From a checkpoint of a small mixture-of-experts model trained on Wikipedia: 3046 steps.
Below are experts of layer 3 (counted from 0) of a mixture-of-experts language model. Rows are named router (the router's row for the expert), up (a neuron's input weights, with its number), down (a neuron's output weights, with its number) and show model dimensions 0-255. Each number is 128 + 32 x the weight over its row's rms, rounded and kept within 0 to 255. Numbers have three digits each.
After each expert's rows: "gets" lists some tokens that make up at least twice as much of what it gets as of all text. This comes from a sample of Wikipedia text that the model never trained on. Tokens count by the router's weight.

# expert 2
router:085060106139120118077130140131173155118121146159121192194107146089100127122119142128114097212130092097128137116080136162159078102121162114095111181149115121174063074176157166116152104139028158125123025111156079176151195137146100150128130155143197151098186160097138132134147163188135081058143123157092138088123124118109099143144149123103114093137114154131122145161150138147213120110107108105098043152158102120118119132140080166121125093194119164146149121144196142130099122146077191151192110148089131093087147173126162138120150142122107132145142142137110073058156155114066130126139140126122152116147157112113141132146135146156104130135162173141196195118167117130116116122106153079135106123089101155147116104084128129132086121145134159096157089176189156111057096156120170
up2:144095169135125137165093128088175108135085098150133147204098201141150131135109117104104121100141184120106085144146080146191147151150165092111102132171191165146097172050106140115126108107152113139062087170060151095139156118197061121102123127109121123081120133107110057169084101118111185101144132112097134127097144105100101191063079125119153147117101189127169064124155078116138100088144163159115135157116117098147138158099103161115123137084136135135137089111119121186132130153124116084091152153078160102107116135126139116132154152103146075125119129159176115196135151143184150143130214113178077139171099123086098179103139173159155095161074105053097149107110089077114177171156170127118114112069118164125107093167102196126061114120096166093160135119125107116111132119079136
down2:145147056127095092144128077118140147165142120098147101071145104129115091147066153138156145096128160108130147130082126129066128082116129132146085086164082103098142097111079125117183109185118091133129148126162159107088129170124155089076096128156131137112130139142098168166128142087142112122164137115179197130142161173199168135153092118109137152061140100096166105094144188056134172114102106155145127105119166139119125139127171133123133100073085108168146198131125110122135133069174071165093120052174077118202138138135128151179072148145163150133144096105137092134134167135089137118123156169084164144116080152109101118111095115161146076086172093127124063185111125114109116057169090096121122066109145145102087147112094113194155111128161109136081084120072097119132192157215083
gets: "'", " the", "s", " a", " on", " his"

# expert 14
router:094087115161147120091122129150126179088090093169137135129122157095128104132151131113108127167137110101151199095077108132120133044139149135141161192149130153122060088126159111167199136101129137122100111156103098151126124120147115124132133091142136158154164155092141137127093148140126127123174124062111139117142117084111134139137098157083163103167158141140181078159168104149135171135114155086122094113105115146135107103130118145128127085179075139174118110157200155071115189130092119079207113129088105084093142165136213111213147157141078159113139234182136088126130129139088160173058180053086194128119129142090137132181117114155087152144184173130109152128187137110123142127065141179114096119121117087110103188131104121164099106125157058164153114110135149146107107203149141
up1:116124117074131063155128147159119095103099098145136159133107158148199154095131136142126117113157141144132127137141170073159070126159083175115153115154204130124061065147061120097165151101112127098190134133100168170174059114080159100128090120157135119099169144148143163139120138154047052104162122070098115177171091133097114102119077165176178160142178152159137124079138214138091093111092127180096215090102112097120156160107114149069116166095111050200118167117138152099108105151123179094162159136096109096109157132141088148121166172123135147121148096149129167098133163092155143135129182158098169135129136096087098150153077150124103126114156106140118118065113106121140092109090098176120128141190169068151124096130144114125173144127062118120158085119130136169132107155123155
down1:109123130117080163121128131148091143108108141154113138182110160147152091147110124163082145142180159157120158104157126166175142166089095123173153156188104164149173112141105123078121130109080076137117172156148164148073135140152067113146127153164095055085164131139129144118141128151123134082091143149144113136118088131155079083125060177086157125126198137102096141174113148119081107168174118105087188166094161200108151066176100127128099165000112090192176146129159198103164144157168140119083081115184114115095127151109149184121121092097149139196133118089141130113113111092158141122150094134150158153061125157111093194139093084138097152117142166106157094148108098101159096144085124115135123131155143117169144132115140139077200079142095128125183120122159156056131170139163132
gets: " in", " to", " at", " on", " for", " of"

# expert 6
router:094144116083113151101096158145140175103075096147118160159157146133132104127115109092157077164122166132152156060133117120174114098100151169119147105133133095128087110176132158153140127068133141161153158136153112132164132114138105171203088110128123126151151154127173142098139122119080131076136145142162125111118156117146117109142144117105090070195150139090168095117168143165109079144139171080129078080073117136159112092106096119141114049081052090081114114163144144132104147122144159117142050130120093095098147149178216125146160144130077152058162171110107119136125188124134149131122149086093117080165139139085104115176122104148156138114180147136184162097112104054181120178138072111145084067099091049123101175080143159179121100106108123138166047111115085051109110182155112
up0:097147179109147097120101105136065167194137137122122140089114048114171096142103157106163155155186182160132151145127129117134103121102135113137150113155090091127142174163150140157051185042115132110146094095144112110143145128110090156114070149112127144190137213091089163111122088191140091107113119131135106122158211098135070114128185103119124124172118118069112084090173095085109116162142137103150092141121072132116090108171118125117149105119082137136088125097154087146098068126078181126182111128154094111064115113153122103200086107161183132112143089097138188187113116110172112157132079133134126130137075125129156102112103097132190112096160163093128129101151116128129097155078099104115115099147110082128144188081133075140137152072172129093110156115210138125099137181151071
down0:172144154163139141148105117113140156165131131171102115116098136164128121150113168145137186103149136183149114149145114101133138105131070061159187113130168111131126133188114156152133107090133049133091176085138119186097134107176066065144138162146226146103119160123141092157103139118106122169139123128138188102160165117120161176138147112095093174098090115137154167074161189077154110091180109120129146125145146133060171118131142171133107114085120107097106165142119107093138099167158065144153159116181206180076127094116152144137142133108169111082113124130045083075168145096132108094135109118068165071096142106101185139100134127105154086102151104090172048110106165125152131116132194160107105109116196149194133154139182087175128150116105142149090132140139090092086149119166100
gets: ",", ".", " he", " He", " In", "In"

# expert 0
router:107110145123151102108156136149098118106121031123118170119111171105107161093133139100163079156082135089142119131136130120155131097127145210125123153137109198126080130117155117114157110127031081116170055185201131127147192188165127137132088134159149100093138156169099130110114153162161083123139081066141152122135146115070182117155150173103129080116169177122147126107127138149100116177103191105127108098070063045176118124113125150157121077186144125113155088143149166113112136182113168132107092146063129124059180141125151097101149126101132145090175146123066115112132133192119131135140119101082142114101105080151124147107116108164102151138165136095101130153119154116172134135103111076089150060115111095078111141078103175128124090127062148173172140135136095080110075134124195
up1:148185130125089113112062116116119174127152157125125149127105140127107134141109116155091059102148118118076137151103151133104129159143174166159153073089142165105082131170076153061049064116137171112135148069115078108117139185133100109079130117196141144106090183116078159123111131104080148133121084100138197137045167116109138119118136181093152145106211061093128124080109114119124133090088140125167155122131118182135099167131100127110100115121118107093111161116145134117124140065191132130157062133159089086171107171070149123214102103147099134091143185212126168122084123142116101116094081119147110107115157098139134127137146118150113143188128136163104091107159136137165118141095113193026087079132109091092134149102110102119169100153113151155096144168117128129068122121171158
down1:106099170155135101092112111111130154141098107202078134136144155079110174154112128194127114191123108195177109133094061153088162144198102180071171118116096179067227155082164107167114115097133142190120069117101173152103121130168135139138129104149074170166086117137164158095158159117134089103133152137168109089128193116063132089135114097115038089116174089102139133174087165182188189078117151151136133103147161137184131139110101134174150090149095108142092153137104099125078158112160104157137134115131166154151179158150121104166138107110140137102134144074151134147136166123168144125119107153156120151113117175118137135159133221136064143150136129119099090140109144175129138086168148111078171164132148125163128129139163120094093122098080130158079146080120129089090132142153088
gets: "-", "\n", " (", "|", "/", "–"

# expert 28
router:102146092130167143133096138153120179090120117172162111131081143103096086061148144110116146165136142116146204047099126072126133112134143164158135188186137109119082083108178129165170119114108130152081092166223115176134154151124090149140109131153100154087190144161137176089120158126140128141175121128108147093128162102120131123131124094084168024141113116125156101071169086137125162123076167097098084164093096121140099108060114143125148128136105146099120128177131108089138160165142122072140062157068132118107133210196217128154196131129108185091104138190134078187118158114142162140105188084106157107153137163115144104146123133145110122114193106122188143064167153077151141118103118103126097124112120110145078156110138144131112091112177100126168118136136137124141119184142141
up4:137108100154160101145125137115151182156075140123143138114177091122095125119079035146119135161151091120132112063169145146109163101139103109122179056142113156129091122222124137115180151145110121144134114133131096141122115115083124131121116136108096166104118192074194131147109136118137082194146127122049137106135158131135081162131104085127107116192121121088112177133098062145155151190110115152156128122141132120147127102114119160098137124077099102153101109088069122166153122120127111141118155136103092126160122146090199125157181035170153177068145122122168125112110150123112116114148125183133153097143089070179152148166130180141154120145141132107203071163124114105120133142152053116143091185178093089139148122143140059097096107089146076164095178110217146124100107140211153
down4:123125121151079131098098189108049125122156088130105176161150134171121105164139146130160033090079138078096110150123157102127134088130117169157097132092170096098094071101103151094130134142103145093179175145110173099123217142189105122127124151154162101154109102169184152128194085094116097174143096138207140133083115065151231112123122113225114154132097163122076109120156115105069119119111110082128118135128126123121161129133161155146123117140115143134137183122180094128123148127100118117125051138127130129089142092143153159104127184133097064174112132138133130102107116110157146162172127089130106095103231111108128129110117122131094104109161119169143124158162118131083124150069204134160147173141144143080122092176081146181159131140076142104126111109120101130160135080059158
gets: " of", " to", " with", " for", " in", " from"

# expert 24
router:079031083076123160100093149151164144102092102107108155133134181116135107136144055090146103196083124122155126101117132057166125092147166170128139160145138115177103091156143129148154111098052115165145093173141111152155163154152149133141103070164159143126165123126136167098142163149069082080148113131138143112080137099115128124140118098116119086169122162110150054125153080205091098118177152079108139115090107103148113097095102145137135054102101158144154087192154177100143130147101120084142094148050103114106146166139182089085151122182064167113139141151104087068160141129116135132139148067103148088134115084075166115163097089165118145112166174117160176150133126078160082124129083101105114103099091072095102103124139143168101094101118145180142076106140096099083091127170138
up4:122120063163128106127095137098151173142103105085093160133112148133124103146157181072117149160070145088137178116128151119140136070207108108148149139154160117145158173150189133142087132120120105092128133130156166118105058142119140122106100099084116162170132123112138163109093116172136117129114101152109030120189157192032127110163157104132138165090112110074130119123085185107136121088148154123108082135163103138140136150070107141136155165151131163040193157160112153147138125149107175155154137141120140126166132116156154146085148135103137150097115125123177089100111161168123124161190178162116090127128136157132123088111144110145150132127127142077148080124156056073171168136066134044118146056082119095170153078143119123136144146125114187093133118145097108163109072216218124
down4:143098129156105159149166156108127146205176123166110185104120145161157119061153189068094120134067189117085152140106201075127066098135105140114107176092128142117036124183113097143089143129109173143179185113124116112123089099134151133081182132114131137160144086134149100133103118153152120156127164095150128124166148119173098148126123075154140118134075120101158133076125183144123133132196100169184102110145148164059157112150152155160179079111154170133136104183121126141103132044164181095098106129134154148110138147179128173165076187095168214151109134137138123124138130123163151148117163139143117151107132166045108109083129142095165090125087227114076151103123156133104128143083128134146139103158147139160173131166146165127157115095095148152107173120160106113108082139110175
gets: " ", " 4", " 7", " 3", " —", " 8"

# expert 8
router:115096140147135175087121140172139143104062154085088173102125172063140090118104182131103128125001120108149151124093117144153176125174182109051120166095134114147094079068129147111155065166135146155170120096157119135136084143181141188136110202139176126112168127193121130126156137173085137107120112131136149120142157131136182117191106101127164114087186154164119105116150199111173147147148097067146098147137128097169116107116086156162120062118168157169172105107139107131141104187101112115129092180116125112096186131168167102175109145096146131093119162149108155102139118145135142153188135112058159111107149147088183172126059101094058134141127104124128155144132138138141059109110118145117113143126146150045099110084123178131109108120082144095150098117109109143095119119194118
up2:098117126143165168161173137121114192082136133138165153142169193160122106185144138110086132090140128113147193147138077185111110166103118159082120067101083137061097131073115153115063145122117164129119083134095107150136144162107100141115182180124173140135102084148198161131196146112145169134135132232132109104156136159102160061127120125099142062150132115144116150072156102152114096121166101113154121105154085057110151146105107103102147112153108119143071098163175156121138154137098121130165120189156141166105116107118141072181136118141088167086166091141129120133153141181099151137192187153144167118069106094085146147115068160116120140064114150088124170094125147142135078159153122162100082165123159193093149078139115145086142128122163171118107154106063145175143159070085113
down2:117186083142153127108096122120056096121212132070114125119098097149128112129096110139154097134139113151120229107147118130178145106170091109125100070131125141150132142099114214102116108108062137097111179089101161152095085090168174157167098157129109135147154148099109170189112119098123230109136118160130106093125128132099125064145133192102119079132121180118100184110146156042140091116166120097124078133090139151135169154135161047153101140115166093156137091114106158136120176141114152147136140155149123150122166050139143088139103143078175163177179127135095129152174164123156112179193077125110134135157097129103134093099119093154100140061166111089130140101196083128115135169142164107128071171103123086128162079126121115113135070146131116126120076108085143122154114186149129
gets: ".", "-", "|", " Coordinates", "D", "N"

# expert 13
router:089125070114100129096099133127133153136117080099168112154141133136095107144140158135165092152104144102137106105090124163166037098159142131108159147170143126193130133092174149106137107093119108162129106138129120155140094147159157132164134097151151090124165117189122124118140164173078141052147090160166177121105137093127153126102098159144152089105141191145153143100164127140172146150150177114119046134076102135130073145159109158166119126074077117130118098156152151130177099125052103157161107120094037112109145126147142111089163096133107150095164124139119081147127190093113126176170155106118129109134141132071098102139097111133067088130168179137189151171109155109145077087100196105180139036091096150088114095086154116200076086058100160143124075159129104100059101155161097
up0:112077121141171133107166087091085191126096153076153089108112209159075057113144121148102173057148166148148098105165161131141046159151139097114143128121111159181120143092087123145042129097136092128154152146102099124133120141101123131166131128160103120080141116108151132088007138103066093094125130117158199088103132194151145126137126074104124153086086165106081135172093087127147064147129178177141146144132153102136128130101091157123145115110164138119113119123123164132145108127128129140148146131139138112103144078098161134144155162080162197101169081170125141105141166083179121098171149120156100110091134103162149092114132111102105147052185143087182110067150098150157178096170108108142141158162058115201096123116130137117126126090105149150121049131110088109100113158124111
down0:144165122174099184151089136114150158137100141145135118158117178191111145070118111070113139174101134186129072140089127070095097120107123113098139120127156172195059210130104141173104069087153077112127112170172113080099152111094093115128142122137136168095098115076117135104134207158143106103129141096137121084119111132137104124159102114115094099090107121075129144139153133096072099163153120101170157191123111116113135084184151154123143071116202111129087166072152144118150145083117122133096121098162139198095158149111137099113093175208184105118155166146100121152159080112174094092062129078116168106095073118082152102138127116147121111107116105106173131106168046153132134065151156195136132147167149094138137156101093116112157190157094113120159166182139149171126153123074139
gets: ")", "\"", "==", " first", ".", "==="

# expert 19
router:106102115067147092064078161156103135118133109107117162123152141073138155119127121095120101134094101098120115085125123119191099098125155137054143162115143154218091117093128130133166143131083103141153081148149137148160194187133165184129106108202171135075126151174162204124120113134139092125131117078174130110093136096104155092118136130123118080138117142143124164114141111179115113188155099086081109163134101083158103084146111153137126118154132122145237092146180203121145101188080181091175083160115050115075149180128146119150141157132154143154130156124102107098123158171110126137121131074055098107122140094142125108164107090144066141099185120142138112160079138074201108142080082109107142103126131099035107088099140184137111131104111143129144131088140104123103120173119129
up2:188100088134192150132100155104148168112130088091141221098128094224139149153131083083177175109073096150035125156118126180114106098135089117161074216194143147150121124153124102133146115086130144175204105139161099170146134148074112143115130108088153126152127073183093166158161115169109150140121143062134149130091101098163123143102126099088086162186089143167121111124169124096108123176128135148050101078144101106136135137136011146143106144110154130144137108169125149069144163099145137110134188167122141088115164124140164201146180116133141125116098111120131107154112168169097121133125097139127130120120106122129197124102145195107142091103126150098134147142121086146138130141080150119150136121082123136105154103103140099084078130159190161107122103080175130095176092125134149
down2:123152087074127068075112105125113176090158128188073127087135104153094134104063091131047106114135089170137116144131125128160170186151084124142139177146138181129115132095122179065136097154141113100088168118150109110147161142150118155214167127102141161134125172127160052153133146146118104152119188122163147102125137149112035112141142119113068098163118114083143155178117110091102139154170183109165200162137083112136107102160133129103087157089149052181087150156109099140066079196141143089102179114075111167079106108128113130139130150163086074084144129132107140100128137105141105137145106093128158137130132155082105123173180116149112097101120112172101120108124122173135120109078178134112115173149140175093166098131137195146112095157152083153105091164072117141155183189163111
gets: "-", "|", " the", " |", ":", " The"

# expert 7
router:091149104072125119109102155151127145116078104089159155147122143130130110132150127116133115193072173095133152120120162109148100128134155177111186148112132117166096093164176178087140090125088076122111102172159091142165116127153102159150121094160136146077166113123138114119164177164105132133162069182110119082168121084136115146100125093143138028077114155130108127144175085131164110147118227097115124132100080105159107146128136149175116092115116091118111054096176141084138179178073172097109143147092097101107177128145139082103168105148122158130205131117121137115143132109107105144112112079132121105077117167120144137112089055155118115062143169129146131172065184030179154164066109111159092073075114102130114126119109116151102106086165084086134097107140144068068121118149180
up18:105190135123083156151191115126106133150081161114148128107152131086117054132069135065143154094084140151111108152093161111130148150124155110119160172102144181154145143100100109106144097117120139134132186129101136162124180129196094174171081136054155050140124077121128122155101125111121158134119153126122114145126088114108112133117120120116175070167116117156117122114112186090173091119107168078101079138138101078154077159165092131140162121155082131162153189071143144113130107096122105118076117158126140135115140131224111110161120137149135074107166081207142154128123101129094139125168100122145090126132164120109102164088060144073091140091129152162102148168094162116107111116079075065123083166176169162097122014159083145137096098096081160124115128078076133115158120142143202
down18:070167164180127183073129167124108093116126127091130205112179108116139133167140177130139139124122126102134167164150117157105112121053178155153191134086214135104166090149114139166148052144084129092165163149146124141141113213091135063204151082149127116099133139098098174092147120118170152117172128131221084160105109090107134142150160175107148112128129168109157099044120147139085120148126148151108193120086164159152114142161134119184074142124156166103109099089103152121114118125100169160176134205172150119101176123136110120117130186122125124141108116114137142128119110081095151130083101183167172167125111104136121109140152119138138151157146158139113105092105038112128151122089105195184165094140148123182114125148076072164168124142128136142091181105098155120106146106168154
gets: ".", "\n", "==", "===", ").", " =="

# expert 21
router:115131096171198101106142114132155107095082108170118180139135185075104113094175190126096208103113155102173098073084124141138052116119157131164150115150134104183138104103140169125178089156121166172091122096183097192130120113136107163152113167141105054146140151106079149093178142162187114123140101077153141121101137045103162086132147099162119151090168117092143138134126089074160223215120109105114079099099065094139111142109118102111147158119133146188156123135088123075108135082133150135121143178114078161106173108124189087155117155102094147107116163132115126132088139153126163174085135134120109110146135203099120130148167082156126151140128120154095079094060146093130134101135079137085102143124099161083069108137100116117106124086097132134189114102138143091113106139180134
up1:127167106140113080175097068166126080131140145151099121147142155122121128148182174146129199077176155088162127117118108147112178129119133133103097152167116092142200109149157125134216136094108146134107115172189140145095129133142156187118118119149103131085132169133030114118108166130191160078147134122183152158073090136049148151150185092181104163085100114137174133049119135108084102114180166115120077146095098115134121150159107117171087188120122146155084174174051165104145177155091137151101136094120140117146181119124103088076147121123096153067093119122125152117136049139108143136131124098112115100174118122132136121092161122150155136075124187205164106127178126080081145165067152134115109150153117126110117142182157127117101146137123164103106107134142192140109063092150148
down1:146178103112146169143157096082114137120125107143130114103152124082142131127095136153119189128162122118094124149076134157183108125136117107118144126144182130173173210163102144094175195203150113100106139078147104127151154116068102144164167141113070144170110154145112143128142106100068076119127165175129050137125111065039137146086137109109116143076094150211095156138159128083142116151133123164134093136135117142075109104144173116086103096149150139111089169156147135104115131116149081199158101195121140141111115123176131075163135147049110132152094169089088151177057103106167118078159139151181124122107057173109122196127189105143181117104176155161141113126101146202091110107121107148184133151080151108115120103185137104108097136133100201144149131119114116129136087114156135
gets: " by", " with", "st", "ing", "m", "l"

# expert 18
router:088073094103198138118117152162132138098123117114181156152151154138103087125199136123130108200113099077147106073145130142120133114132141160116121128119125152211110117149149202143139134077110106136143086188137090123159120136146124122171101108162251122153157137146136126110156150158113216110153027076095149082106135101107142129182136121098138090189083119134155100125143125120141124144111164104145111137102096136188123098107120143138120142084105152169120066054124163126136143100069145133152119148075113101109142166127171117097137100130136143120124119139146131093113199127168121195120117117130133117113116167132106081200091114150134139100216131138090147143127165068192091133128106075101140102067143114084102094074149159158089050117132117162129080091110138129047095143154133
up17:111109184173076188142141081146178136143133087112165147190165222113133130102127158103075166132130153156121113144134072178108089184153134075074128140123077162147162126097098122126180143155167077133135096132113126122115135134158161127160090191134165117107120119176135108144087104136166158073096138103146102152083110144129142092102092154158093161150105129087138171136112128177117126131081136086109071172079137142143133139122179106074079131163109109126102167137137084132173102153154132110095129137127092148131139128094155152167133144120095050180114148108149092099138159135156158136114114126212190102113041129078169151165222101151146128069050113128172062132115103108093092151090080087150131144089076136157144144096120095163091108175127138097180109148082175131108145160108143
down17:103152078164066180155108125128132121143132154186110158164143141092182137199096136092153142086182054117170168128120144159129131081108164147091173146212183142124145151113052112117107142116113147151131130041083125095102177093155140149158122099156120079155175138148121104126108074127104102147055119105094149137074150169100181146084184141075120187151106074160153143102202097162117095136157067125110099151144124144140137165128132107169141094107108089067071161124136120125112096105093129145100119125155086091183150106122105132098120114154052119168098088094111085181148067179120129116148084121133113095158130120107149170148123156116077124117133166104088075140157114139108147120180170193141094117177142168152151118156143147088102124126097080127187127150163112116088152093142166
gets: "\n", " |", " that", "==", " ==", " which"

# expert 23
router:109101131194155095122114138158205139096037144129070171104156168069111118105156186125105123135070135131172083148094135140143157086160214128075128116104112116122109126149164153106159016103163183166108148131174122133111132142146186135158131217157125109122127140136082148116156108184132166123169078107121138099131179100104161134150085135109188127123134161126136106146146108144178141185178112084129147123116113066157113115155105093178140100090140164174144093116124080131138076174117137075142112194114095130061141127176127087109148116129131142129098176137065102134136124146178145128173097123077129106145172101106197158134100116109109131146127099137099117134141117148127062055138089130112149129106107188082067140156148137147109101092064125135192105119130122130102125158184160
up1:141135167139106130109142216085132127149098120155118153091153130177167155199102097148104126067046113123128112089098189124141172125075049102130057118143126099174162107182152143110154096126136101123141131152157073164108191109144109117155158206113112092104149163080096104149155130107167167055141122155165137103143124126153120133143152133127100190167116124119131120089159124086101062089123129122125139132142127114092125110136143172169115109159100125185115108091169105198156119100188095119088122137074116121111141161109171124119148175040122187122141092203145106081132144132118088198070148150107166159114195105129106094129146137180105137111092183114134128075152154112088147071114145151080103165140058110139079085170121139133113084137130111081132122172147106190103124141122132
down1:095193128087153178093115087136139073139107137122161101168137135119146130106132121111144165083128143171105189110134093144084135085137116105175116147141173079127129124179158121092092141128171159129115116073141166144146143100134067151126136149132138130099142128175180187062137143172090152092139171104122150115115140064105108137092080094064160140195134186131211112104054139177107160142132176119137139113118141107092128131138192118144184138122182160142129130134111160097113104188116089149187172117076116122117128145138124160105135105088090110150083144049115152136063097049078156139158099102152165069132094116161074160125095149134092179122118140093114202117163179132143112141109104183143199103119135149147138200117124167104114051118164121144157130109065078128122115170114145
gets: " the", "i", "y", "d", "a", "o"

# expert 9
router:115109125067176105143124154136107159104139118142145108171141133120125151094104147083124144117097161059140114132114073134170150104178145162173148155153153135156075091168133154106130169065087131132108074082189114106150127222118115166141089085189129138126210142118095128087093163163122141096164142126100166128198145095110100082184132133137154080118149144124153135096119135136129124089070140111121136152117113096123114134088084126121155137136153095154154111082177105110084059112152109097153083126140116151127149134142131114096132090132043156053166187137183110038169134089087134135090148074138142111182053144146094118206122117113073142149160160075143090139119137032171068143126093133129059122135141067106115137131088156110097103155156142112149139081175126138099126115127125
up3:076112162086131110161219152189108121133174096137124089115106104157139068171120097093122146094129125120166146110089101111169154077188095081189084142126112130111160164099131133095092143142084120098124119144200095084040089115245168128112051129126087166146106140102103127144111093167135117071139140088120130123089193119201094080136149122125099089166183079158154109177140138131128160097145167121112141104178107132146143102077135060168102137075138114112067116052149101080114077134146123109122137167146162112086144194133167196141140088154135095127138118105128162100120141071105066100110121129076133131128162167143130177117113125123110083152113186141112135072118109101127096091093135180133149133078150128159124142157167144108151149117114138134121122181123125114092124140145100
down3:110039128098155132140122060130035162107103122078126079113125123098127135038053151110151173146149051138117105122112132158124172103123082138217152118164132123150121083163151141148102146200108162141108137094128110151113135146134110126063086102137126091154128124168103149137161137101109164108057141163109130172194063112142160129130108148123131179100118153123134160182094139166147101149089105138153190113100174156106150147115121100133152104086153135118099126126159128156113102087206123100106153111166134090130126073153136118129131093136085108062086107132151094158117119153127029124096078157117166163099130148103101122178148243198122127157105105167149123084130077190124135133112145123080127132119091103112121118082107108070154124116198114140167147143106117123117137103109166
gets: " of", "s", "in", "al", "er", "a"

# expert 25
router:127161054150130121082110164141136178110114128175187124169141140085131071165160085121063128145126183127203118120129112134126091095143116126110138112121127175126058111104137113130139113087131078156076131208150133130146105130161148158173079142133136088112137154127118205123144159146133190159154121120171144100155159089097175090110106107132169100157079127140166147128186122137193169135100120109102114111048119120143130127125100143169111103185115141122149103140133133089125172130106108161143114145084110131152134207142166134083170156161170175096195129166163062144121192080088133153091178111138104104079138128152180096164078085142074204152171102144099148069154150094119101151115123101102127083119143092130123100129110193160108090111155148123121050175149055117118082153160150
up5:172124151186146081128091187099160144104101121195095045173121117178090100148143076097156178117130147108171140150138092154174105083170169097072136092097099193071054114171148132093073102067098112113117116172168176082118113092165109152104138144157111091063080131149106102175151103126157096182154139151118139139143181104163141117148140136061141087181109190151096112106134153147114118143094110160130108084128148093121120178111161156122137075120108129129081162074122131118151132114096153145072170155128129076148166115144110156154148128153098186142148120082107119117117146122104108044136107164133135126127113094120133115126110146137137049053071156135158054089101138096123124139105159168126102147131137085118099162163104113154173118058107171139141204129138141092121105158134183
down5:058111134105139171111131094080121079191092141113137136106134145117150124141113153150040128113153114131103142096140121129101117159057080176120081138178123078150135097127148061125179173181115115150180094165113091190099151165091095128192150084097132150141127117100151158125105091157115170085121053133159062091107127095100148039153148108125110125139096100174109106142124104136146121116178136141118138129147160092138096094136088132117138079107122113142152088138110156148118150127147149125121158089166092141130100173190103130084178137134095155195110195157131177091178119084114127168115125108114114077087164134134193038097192116180069191199135132103084135181147153198150138134165091173168119116118134115177154110148140092133092129149103103153110151120118144182119140089119110
gets: " to", " as", " and", " was", " is", " he"

# expert 27
router:123180155132133077115128135138109161113089105187143148129171126089107127112164151111090124087157149054178108089105092117131031063134156177127132110127087142198149125149159206111169126133154111200099143151147087130149148134149102181197107153104170106148132141068091094110101164148146130081166081084150142120148124100085160087136121144118115136122136112085149140131140069092103219150171164142155174117142088072130138144121078108148148146079146084142167087121111110075079123045144119127141130120160081102107153100113142074179110144197106144129102166108111111092178148158097164137141105145141102083184129164182141117118154141157131142135145172064070090124159156115111109081139089174064139139115117127095140157148079157154097127084100120150126116077160117081093123169117183
up1:077141191164145129135156110146085143154130102124085135188070137125137187137059144145131094094139171103170138102104104102130133166110152182100170155161128128138132145105123086123083130086113138097136155167172086155115129118184081113150156146140148189180109115194082107046103099086117132113162090136130094226173156083087091126142125096079166125150098128141113105109150123189118133127180161156161104171133122163119134129142155115172203174128183144133163072127089151063082139131163117126146081062128099089107107176167077060123124115202135128110107107100087156099143160117089131143148173097166130083122099112131190132098150149141129194151114118117132119099171120063130129116119091110077134119152163148136153132045136116145158130173104119107132169110176109186080099142118165
down1:117138122102192072086150075171093148105094178097158156100108055118134141148096117145055126120113128139152109117113102136094147202158133124172133093137107166194132149129149146119133161066121115128135180162094103112168173104133136064182120116131121161136109117071129142143101073091145116146068118085171139079147136076173127133111097180102142133110148111140150154147142078164129184149144140121133061173152092166084154093143114089132160148149121115125076156174161132180113105068116145104154149067172091129183073106164108096129132159116105154103082107148152100093104144169141151130141137105189142179119176110185156146153197140126108117153150168149199135174134137126200127095128187169117139135167188120108140156167084145146122152133095073137159042138105115201081109167156133
gets: "a", "o", "al", "i", "e", "y"

# expert 4
router:121104119049198126094089132137151140157154073155174173150186145064113125138130136147052125107055117132139139114140114182146092122135099190093120141145124210163108108113152168093118134118111106124131123192153105179192111149145137195134087162140157127049098152140158136104164160177133118137123113139120182125181163101074170121188126089186147141074086130126170153164174102123197188089124172139111122171157093097172108148137093149165139161138106140172214114087140114116075111136106176147164077128124140057111153130148099071169139114123071126147171153117131109064192140178129168141091138120141128101120118168176143166150099096115113151100159166132130129200115154131140119061126130130106140101122097130077137157126120152111083125104167109130124122135151082097130126159174110
up3:164146136108157151138146121123160097140156145088099109130130081119112147115059103107128146132154127134172110084148120099104165117111091159078160161111155136057147106113137101118118161168105123158118114115168192116139080136121127160097142097120178159165136139145162159096113144107184112125152095116156092127120099120128077166106127111107130129166197119113119131135067130130135142144110106161141090134081012143119138111196072119140189088207124090148110178161133137095120151151067154113099169127168128106109075195095118138083112160129128146090160139147135182098070114078091158148168098145145159120108133198131138134190099180141118153148139179092071137118156061087150100119140117145095064057118149056167078151116136160043113096172063134152092137106093137067132076111171162
down3:121195116101174120185114105104154077169079110152140157186123111116092151144154110124107159120165084132104071149145176107115115128085119165158095148175139102083132132093082107122049083129137061135172049114157143137141193165104179145122108123113076118142119056116114088103149067082048137116121175114102128136149143101152090093144052104098187126072112141097098134137165150134128093106121112167131170154168178099154095091162143120163091120122110145142098128104096168132170074144133091120133148189166142137190137137101129102106118119099094089094116136114129120102142153151129117099063180114091121123094178147144189159141084064126110071145113057079143085147133160145131096109139149095141180140114098096182147193074119113170145166140125178124123101121129138196090183149124117
gets: "s", "d", "e", "es", "S", "c"